Weights of a small mixture-of-experts language model, trained from scratch on English Wikipedia: 16 experts in each of 11 layers, a softmax router.
Below are experts of layer 5 (counted from 0) of a mixture-of-experts language model. Rows are named router (the router's row for the expert), up (a neuron's input weights, with its number), down (a neuron's output weights, with its number) and show model dimensions 0-127. Each number is 128 + 24 x the weight over its row's rms, rounded and kept within 0 to 255.
After each expert's rows: a language model's description of what the expert responds to; "comes before" lists some tokens at least twice as common just after its tokens as in all text. This comes from a sample of Wikipedia text that the model never trained on. Tokens count by the router's weight.

# expert 8
router [149 148 124 121 129 113 126 123 125 117 121 109 139 111 165 133 148 100 119 104 169 202 116 154 137  97 103 135 131 105 144  91 130 139 143 132 130 151 133  90 120 102 131 152 111 118 110  83 120 103 135 130 143 120 106 134 126 105 143 198 120  90 167 146 106 172 124 129 131 167 103 129 155 153 108 132  80 127 146 139 102 139 111  82  82 133 101 187 166 128 137 148 164 139 143 153 152 127 177 124 149 187 160 105 144 132 139 158 128 125 143 139  87 146 154 125 123 130 100 120 107 140 139  96 152 137 143 107]
up0 [153 141 135 135 147  95  98 114 165  69 108 114  99 117 138 129 126  82 127 134 111 135 126 132 141 130 145  91 155  88 144 138 125  98 140 114 140 144 140 137 116 127 177 138 141 116 141 102 108 135 140 124 166 131  93 131 141  77 194  90 109 116 131 162 115 148 110  91 146  91 130 115 142 117  99 134 118 123 160 178 127 123  97 123  99 104  95 159 114 114 172 100 108  96 145 140 108 146  93  95 175 162 140 134 130 105 138 149 108 151 110 124  85 175 117 110 116 132 107 148 123 137  80 123 108 169 136 135]
down0 [115 112 207 118 131 143 124 111 134 180 119 156 106 114 136  84 118 126 134 163 146 130 145 134 144 111 105 131 145  85  99 157 119 105 105 137 129 110 124 122 139 188 136 150  86 101 134 145 165 139 152 124 128 125 140 108  85 142 168 182 109  98 112  95 172 159 141 123 147 139 130 148 142 106 126 134 111 153 150 102 103 114 114 104 131  90 100 146 161 148 133  94  71 160 139 128 143 103  84 131 149 116 134 146  93 143 134 126 181 128 151 171 110 121 132 135 156 118 121 133 141 126 141 114 144 148  87 128]
It responds to: Table cells and articles
comes before: "0", "1", "2", " |\n", "3", "201"

# expert 9
router [158 155 122 128 134 105 127 119 111 124 134 110 138 114 173 144 138 108 117 111 176 212 114 151 133  84  94 132 130 101 140 101 127 136 133 114 119 152 121  98 125 100 138 157 107 117 109  74 105  94 133 129 149 124 121 122 129 110 143 190 121 103 146 152 107 164 123 119 133 182 107 134 148 144 113 132  90 137 144 151 105 128 110  81  85 142 112 190 164 121 142 145 150 141 144 155 146 127 173 120 149 189 153 101 142 121 142 163 134 122 131 132  89 145 145 129 130 134 105 131 106 138 131 105 156 140 138 101]
up0 [ 95 195 122 137 132 124  98 150 138 133 137 177 107  99 145 176 106 101 118 141 109 111 159 115 155 147 121 164 100 128 136 128 146 116  92  83 111 146 165 102 121 129 131 115 116 120 121 150 102 115 139 159 146 148 143 161 112  92 111  88 118 172 151 147 165  99 117 132 170 109 116 172 136 162 109 109 105  97 122 117 168 115 172 124 144 132 125 143 144  86 121 144 146 120 142 135 172 154 132 133 118 143 141 120  98 123 120 180  91 129 100 108 136 165 109  71 133 130 135 161 117 110 104 121 137 148 105 104]
down0 [102 150 140 182 128 124 175 100  80 115 125  90 135 139 127 124 103  76  95 118 149 108 140 107  80 126  97 146 131 151 108 170 144 101 134 138  98 104 156 138 168 135 123 103 119 142 176  88 136 147 118 135 160  95 153 118 103 132  92  97 122 136  97 110 132 162  71 134  91 120 125  93 118 143  96 164 109 135 125  81  93 145 121 128 124 107 125 133 128 110 136 127 110 105 124 134 136  97 104 136 170 104  98 155 154 146 105 122 127 169 160 124 147 133 119 122 145 105 163 114 106  90 113 125 103  95 125 145]
It responds to: Years and numbers
comes before: "0", "1", "2", "3", "4", "5"

# expert 0
router [159 143 124 142 132 116 124 128 114 131 128 100 150 102 165 126 132 102 123 112 179 201 110 163 131  95  94 133 134 109 141  96 133 140 134 125 125 159 114  85 135  92 137 148 108 110 113  89 107 100 123 124 143 128 101 123 125 115 132 185 105  97 156 150  97 161 125 123 135 170  98 140 151 140 104 143  92 137 136 140  99 137 100  83  85 138  96 177 149 127 140 146 158 137 141 145 150 123 179 116 142 194 167  83 131 123 143 150 134 118 135 140  89 139 148 128 125 137  97 127 111 136 144 104 161 132 142  96]
up0 [150 147  89 149 109 163  95 109 154 109 151 131  98  78 137 142 107 115 123 138 106 167 105 158 124 148 129 135 157 164 164 139 138 142 128 133 159 160 125 115 101 112 119 154  92 145 123 110 126 119 131 120 122 150  98 126 147  90 121 108 124 140 137 122 139  84 100  95 124 131 193 171 113 144 135 157  94 114 189 102 134  99 152 125 115 140  79 104 131 138 104 101 142  99 113 110 161 112 154 118 118 121 150  93 122  73 166 146 142 135  92 129  82 137 128 154 138 136 131 174 145 134 104 166 108 141 107 107]
down0 [ 99 131 117  92 135 112 156 146  64 149 144 154 100 104 164  98 160 113 129 101 186 132 147  95 128 172 132 137 134 150 122 100 159  94 128 144 132 105 125  96 110 142 138 128 147 122 113 174 138 136 130 108 139 132 147 106  99 113 109 137 160 128 130 111 129 135 137 140 130 128 135 137  92 176  79 128 106 124 138 131 111 149 109 127 138 161 148  96  89 147 178 138 161 128 137  97 109 163  84  99 121 126 155 205 151 115 157 129 108 122 148 130 136 135 111 114 123 119 112 110 153 112 174 105 128 102 127  76]
It responds to: Digits and foreign fragments
comes before: " |", ";", ".", "–", "%", " |\n"

# expert 15
router [115 144 102 139 128 117  93 135 143 113 114 145 160  83  88 103 171 132 120 127 137 175 123 115 150 145 157  71 125 141 143 115  99 133 154 137 101 139 142 101 132 153 143 116 150 131 142 127 114 117 118 147 132 136  85 142 153 126 162 123 135 133 111 138 169  89 105 154 163 150 118 173 134 155 119 147  87 141  87 132 106 120 108 145 151  99 118 187 181 105 134 128 111 156 133 110  84 125 150 131 130 165 125 161 167 119 113 121 171 127 120 108 122  86 117 106 141 153 126 137  91 163 133  78 124 126 102  78]
up0 [ 98 106 156 109 100 110 131 119 136 103 169 156 115 168 125 126 135 144  93 157 126 101 112 120 158 138 156 147 116 123 120 140 167 121 161 114 159 124 120 154 132 109 145 119  92  93 105  92 140  83  90 123 160 106 134 111 166 103 134 124 131  84 108 114 134 121 107 152 143 134  96 136  78 120 136 105  93 141 102 122 106 122 120 174 146 187 144 135 142 110 147 148 120 122 167 148 168 130 143 144 108 153 155 103 118 138  88 151 135 128 123 164 100 168 139 133 122 142 120 154 103  72 104  93  78 136 162 104]
down0 [154 155  98 129 133 161 111 120 140 124 180 102 131 166 174 141 133 133 106 157 117 118 135 124 134 141 147 165 160 126 150 135 115 141  92 115 158 131 120 117 144 130 146 152 104  71 126 108 106 111 116  94 131 142 119  93 112 120 118 149 127 102 169 166  99 118 143  72 138 105 108 131 116 155 157 129  86 131 121 123  94 109  89 126 141 147 116 128 124 109  90 151 182 138 151 164 148  89  65 141 129 115 117 109 126 165 177 136 108 142 124 121  81 159 115 150 117 138 130 101 144 104 133 167 149 161 159 152]
It responds to: English suffix pieces
comes before: " of", ",", " to", " in", " and", "ed"

# expert 5
router [136 137 123 119 148 122 183 117 106 107 124 116 119 136 111  97 119 139 139 130 129  53  78 124 137 138  44 109 123 133 141 107 149 131 146 132 152 120 142 190 107 117 150 145 142 147 177 131  99 118  92 129 142 119 146 142 119 137 128 108  92 130 112 120 114 132 118 116 151 144 148 162 138 118 136 148 122 104 112 126 155 131 137 193 180 130 121 140 110 124 122  79 138 123 121 136 145 148  96 118 120 103 108 133 145 138 131 132 146 111 134 155  85 116 141  90  73 120 151 172 191 131 121 144  93 146 153 141]
up0 [115 138 147 110 136 175 131 133 170 133 143 128 129 124 133 103 116 143 139 146 105 132 102  89  86 141  98 149 126 134 175 114 121 168  98 103 127  89 147 143 146  93 150 157  90 133  98 142 132 154 123 131 167 153 108 142 148 145 139 130 118 154 128 137  93 104 121  68 167 114  90 163 121  89 185 168 145 169 127  81 106 101 130 116 141 127 108 134 115 119  99 141 139 159 133 165 172 158 124 125 136 118 138 122 119  85 120 150 117 114 146 153 146 160 105 107 128 120 134 141 186 136 135 143  81 122 140 100]
down0 [126 168 174 102  75 159 143 104  97 135 107 136 153 127 148 109 107 115 104 151 134 142 117 101  96  93  91 163 141 110 139 137 105  99 138 123 175  98 112 123 138 132  83 124 129 110 144 142 125  94 157 163 182 156 154 100 100 111 106 119 140  93 112 109 120 133 118 119 107 115 160 126 111 150 137 151 140 103 156 130 123 110 139 147 104 133 113 104 130 153 143 153 122 131 129 131 149 120 118 192 116 128 108 127 129 115  94 164 150 158 112 153 100 120 110 158 131 205 126 143 149  87 132 125 164 107 152  82]
It responds to: Infobox list structure
comes before: ":", "-", "==", " Born", "|", "==="

# expert 2
router [126 129 128 127 125 142  74 107 163 109 107 120 122 146 141 106  78 137 129 146  87  88 144 122 144 154 163 127 117 133 123 161 139 140  92  92 183 123  82 113 118 125 135 118 101 157 129 129 135 146 126 135 136 131 162 175 152 103 137  86 127 126 148 128 152  82 151  79 124 113 137 126 128 129 152 105 111 101 107 122 135 134 109  84  72 116 113  88 103 127 108  67 121 104 144 134 126 145 110 132 150 111 139 100 153 140 122 116  84 165 144 152 159 112 102 144 134 112 110 127 210 123 149 147 125 142 116 111]
up108 [161  92 140 139 113  96 101 167  94 161 123 114 121 144 125 104  85 124 122 130  88 135 115 159 159 107 132 148 111 123 101 130 178 166 124 167  94  87 154 149 156 156 105 112 151 117 110  80 132 106 112 170 120 123 154 106 136 122 144 105 111 113 120 112 155 136 180  98 152 126 122 155 133 147 138 158 105 113  98 148 144 128 119 118 137 140 139 110 113 125 119 155 103 157 163 130 114 118 147 143 147 108  89 118  94  82 147 103 124 155 157 172 134 150  77 153 110 119 124 192 118 111 108 109 148 127 152 107]
down108 [110 119 111 151 116 110 100 136 134 148 151 165 159 125 153 155 141 135 136 138 142 146 113 157  97 179  94 141  64 163 132 119 132 119 132 107 112 133 121 153 145 136 151 158 111 163 174 111 126 141 152  81 111 130 134 107 140 143 172 121 128  92 146 123 104 130 105 107 126 114 108 143 158 130 178 126 151 115 155 112 117 158 152 109 137  67 127 116 105 113 151 113 102 112  93 148 139 105 125 122 137 116 100 121 164 151  85 145 141 155 176 105 162 154  87 128  99 112 122 112  90 133  68 105 116 154 136 159]
It responds to: List and clause separators
comes before: " ", " and", " the", " which", " but", " he"